config = dict(
    routed_scale=0.25,
    init_std_router=0.0168,
    seq_len=512,
    train_tokens=445500000,
)
Below are experts of layer 2 (counted from 0) of a mixture-of-experts language model. Rows are named router (the router's row for the expert), down (a neuron's output weights, with its number) and show model dimensions 0-255. Each number is 128 + 24 x the weight over its row's rms, rounded and kept within 0 to 255. Numbers have three digits each.
After each expert's rows: "comes before" lists some tokens at least twice as common just after its tokens as in all text. This comes from a sample of Wikipedia text that the model never trained on. Tokens count by the router's weight.

# expert 65
router:174136155102149134148132097124103107115114115155158118107109138140123075163138126139142142107138119123121142177161127109157139127101195103165120119110118112173082103103130139135132090147136113135118068144107112133118163111132111141133103116128131147139098124149106110181103133121144111108117112138147115104106120120139159142071113110161138147136114153128146091149126118125149140108137145160115136173137133135066129121159100135111101117124130080165169080131108121126134128091079118109138120136116124095138153112093098145139088079128125112178114103124095123103102129110134109153146079108177131149171184145159109176147184140146126156112128130117152092165125118152135181123121114152126117133143150132148126157118144177121095112091102117122107096157148086100134169126156103
down0:134102127123106120164091129098138110167134104114118110094172112140106176118135176118092123113113137208115130134146160102122173144136108100065133153142174131093111109090177100156124153138157101146119147129142098100119118115150114149078112118126130137088118105119149171065130137109135099122106124137141123110126119130130153120134123122097116128132122130156119131117121074083143137104103094189104137153105146135142175172152151120109106095147149125134140167162136129116121055143132101132089099100123112125106126119115112083091135141112114129146152135118118192134098137112145112138098129146118137131136090138140143157125115101125097105128126141144168137114134179143136114109133153118153165126143095122133157169101144126123163154143091139156132158141151120162069124112154145
comes before: " a", " an", " the", " in", " also", " not"

# expert 88
router:168119130140135134183162136164109118159117109117103108116109113106183137145097108123130152118135094177088161151130131125165137126141140084142100143091160086102086121118107117151140131138094122146120107143157152155114180129121165117113126119157168142104094108151141109159102151128115126100100106111149129132140113148108071142149128097092145140092147130155130075164142107092135150088135158152154124143136147123116103062122086141114143087154131124119130141097113170124168103132137151181157112153132141100108137115141107105172173107123104094127182168143121099090124113147116136134095139139133131130178150138140164154138171113127132166175152148120148147146157137150144140154127112149140136118174120144117143171130136150137097133099127094146118129131155097093116139174127122
down0:089115111174136142145150146140101109064126132122163177122131157106116136121121139101111120080112131110127091113092131137076116103114143146141108145118148082153089140143124139127119134065149131132131155107127069071119109149115125105164149135120111132117106104140151134154102148146086167091084122124105147152132114117115111128129141171145096186134132136135113134141125165102136128087132155109069146131104117143122127147137088150118141123151139128137120110149111129118146135129122133120085142147121134123151100142114071127119170165140142141115094091164145110120157180132116167085123123122088120099088127140137101172109173142106151112107125093111100121141154088135129153146158162093116124132151089129132166146090115178089158131087094086158132117165132102132108131143132123
comes before: " of", ",", ".", " in", " and", " to"

# expert 19
router:109139122110148137155187134156131138127118121164120167122111104098147116138116141126104119131137107148098124168097158143157175169097140092110145144117118143136146114126116118158157111111127150159133100108112173129131140105148109114123134144119181144157116108157162126140106171143161120120121125096140136148144098114162110164145115125104124133098114134100130104145154117097133116138133119128160152159143129140107105111118126130119108150123145134153131108121104139119136108115087149117182128184138116118137136107122119153156106060125090107178156150209112129128161138093097092204108098157131111142127146160171164150145227132130101149157160127106122102156132118181118131115091110108138127109141123139092095128139112145129120114133089117136169139169167128128110164146103127
down0:091126104122138110130153171124142110105147111136116099118131115103094128092100145131112117138151116134150056125114127123109169158165091087114148149113136149048160121130127178168141116144116114165149166114127132161103118088103157152148130130091119160144149131110114131141115151146115145116166159110114123126137091149106149134149145178158121147128136117093134183139119120134099129150169087144125128125147149117122087166089148160139122164098114120106167114141076160119115117158119138115099170139112147178126089097130163102188115114141128100147096132117171142137140104105157102134113125108124138101136116132152129147115158140182113134118127113146133119135132109080115116101111141121146120146086106152112158143160088135114144132163156156127169131171128131159119173161085113
comes before: " ", " —", " \"", " +", " −", " MF"

# expert 27
router:114144117133141170147176137123144094122148108160130126137113123091147110139142109153125108117146113119126135161090110136212167163120146099123119194144121151116109127131097122132134113125163140159134110115118148129127134090166160076147101135119138130185097112126148087138100177164140135104117081098178175150151109125150108134133141139139128128119126111096136127125146121115147118118131127140157171153160142127112092101131140118135119146132126119145143136104110127102151136109099125115167140195134130118146164103141122148132124044136096115153180110190110112132156152102100124159126115145131097141152129181149147165133200133106120132117126129118076105133116133157108140151072088118153159139144145126090101141145126164115115123117118115137162149145117115091143161137127141
down0:096075145159148135165167153141074098153122071122132120116119124087120125105126145138093142145140107139144142141117145109139148087116105132148167121166118140083152130124101124139153135151141118132133133140110122137142133116123162151112118172125135138099132108085164127139128150200131148129127174139124123135161091119114182135132108087106144110116141151140116114080142153135077150146125133138109130109158090101113131147135136138147128126133163147134159142114133082151158164124146158104110105132150088115157125147153122106169103138098123072166094137165172146116139134132177127085090084105118139169149133142122090098116195147145140125126132113146131131127098140121122059106108117110075136117135125132137150151145121103130121166196087115111112137110135137126142114180116136
comes before: " ", " —", " +", " −", " \"", " %"

# expert 81
router:136152103137137169169112138163087098136143134134120149099146138132152144181125150151138123113155099183105165165112126121140144126133160107136122162130140099094105103116125110149159137159142171119103095091181173145153182147111141108136134110159156112112070142141131144143083140115146118148127088113134131163146131133104121134141126089124144109142123135133119097127146122124187152120108110149160156161105148128093131082107089127096136080167113114135173117128140174119154096130121158148142143149164112099131115099112120145132151101122104141151152130134112079090140090156132137147109109121134154137154161136139135123133168073138097153140132169116130136110134125150142153130111063184129116106155124122140142177113168148131090126123100112119162156132160131089126144164085131
down0:145132125078110097138111137131098106148144131150097118184148075145163127157124152109139111119137113139131122128150107160129073122127104108105126177159073079118145119121128104138122138144123118117157110139114135135140131125133131146130152146105113168151136113167134121133141102118138166091150124097109133123093135140139148138107102118182117169150149210135159132153121116133139157115136147148155147134147120125110118160106142152112141119151106088189132110098154100161133106135153094123160176115088128132125136126101112145128163137156121126117134107122087111112132179098177112092114120163173096102138172133143145114093149125086136166121130115079120098120110144094064163085152102138130151123114130167134115129110125108163116137164101124154105141139112065117151130142169101
comes before: ",", " and", " to", " of", " in", " by"

# expert 89
router:180089154138127134148165134170099116142114134156084129153101121125164130134114129135126138129121138173092149171149121132141149147131147125117108147128129099112110110128116111149135101117150142138114125143145115193143159119147144119131130083143167129109121118144128113153079128099126120109117077148129119170136098148111071150143106106111134129105138154122149087118129089140135146126127137136138129118135148104094136058137082153087125089151107110156132122087142166088141088082129119139144131137142124113120153133107092140151163081130119080139158115146094075089154133158130129153106121120160132145193148146130184133142194092147094165125117162117129131137140140136122165160115101147130130126156113087129131157128167170105113153099102109139140137120139117098110185166102124
down0:121091093122125123141130135157119139140154123119093128100121105137103116091162145106116143135097142115103139084124128093102122172140134123080164099112131139133116136138127180132085094159115139147143146145105113143117156109121100147146148116141158170121091140133127108142104151142114147115135120131139105151097151107164101140140106110112104138113115134097090128160111152142100090121169134122143116172128100082102146136099135132185110147123129115122117109129147136153124081104112114128133108154094148118121126069129135175158162150117127105130136103094137161107128156133178112084136158133126114117127165194152091098122163110130125087105134100116099153179105152127128133126173141087103077108117128169117130090132196113175186115136127132155142124166136114104108176141137087
comes before: " of", ",", " in", " and", ".", " are"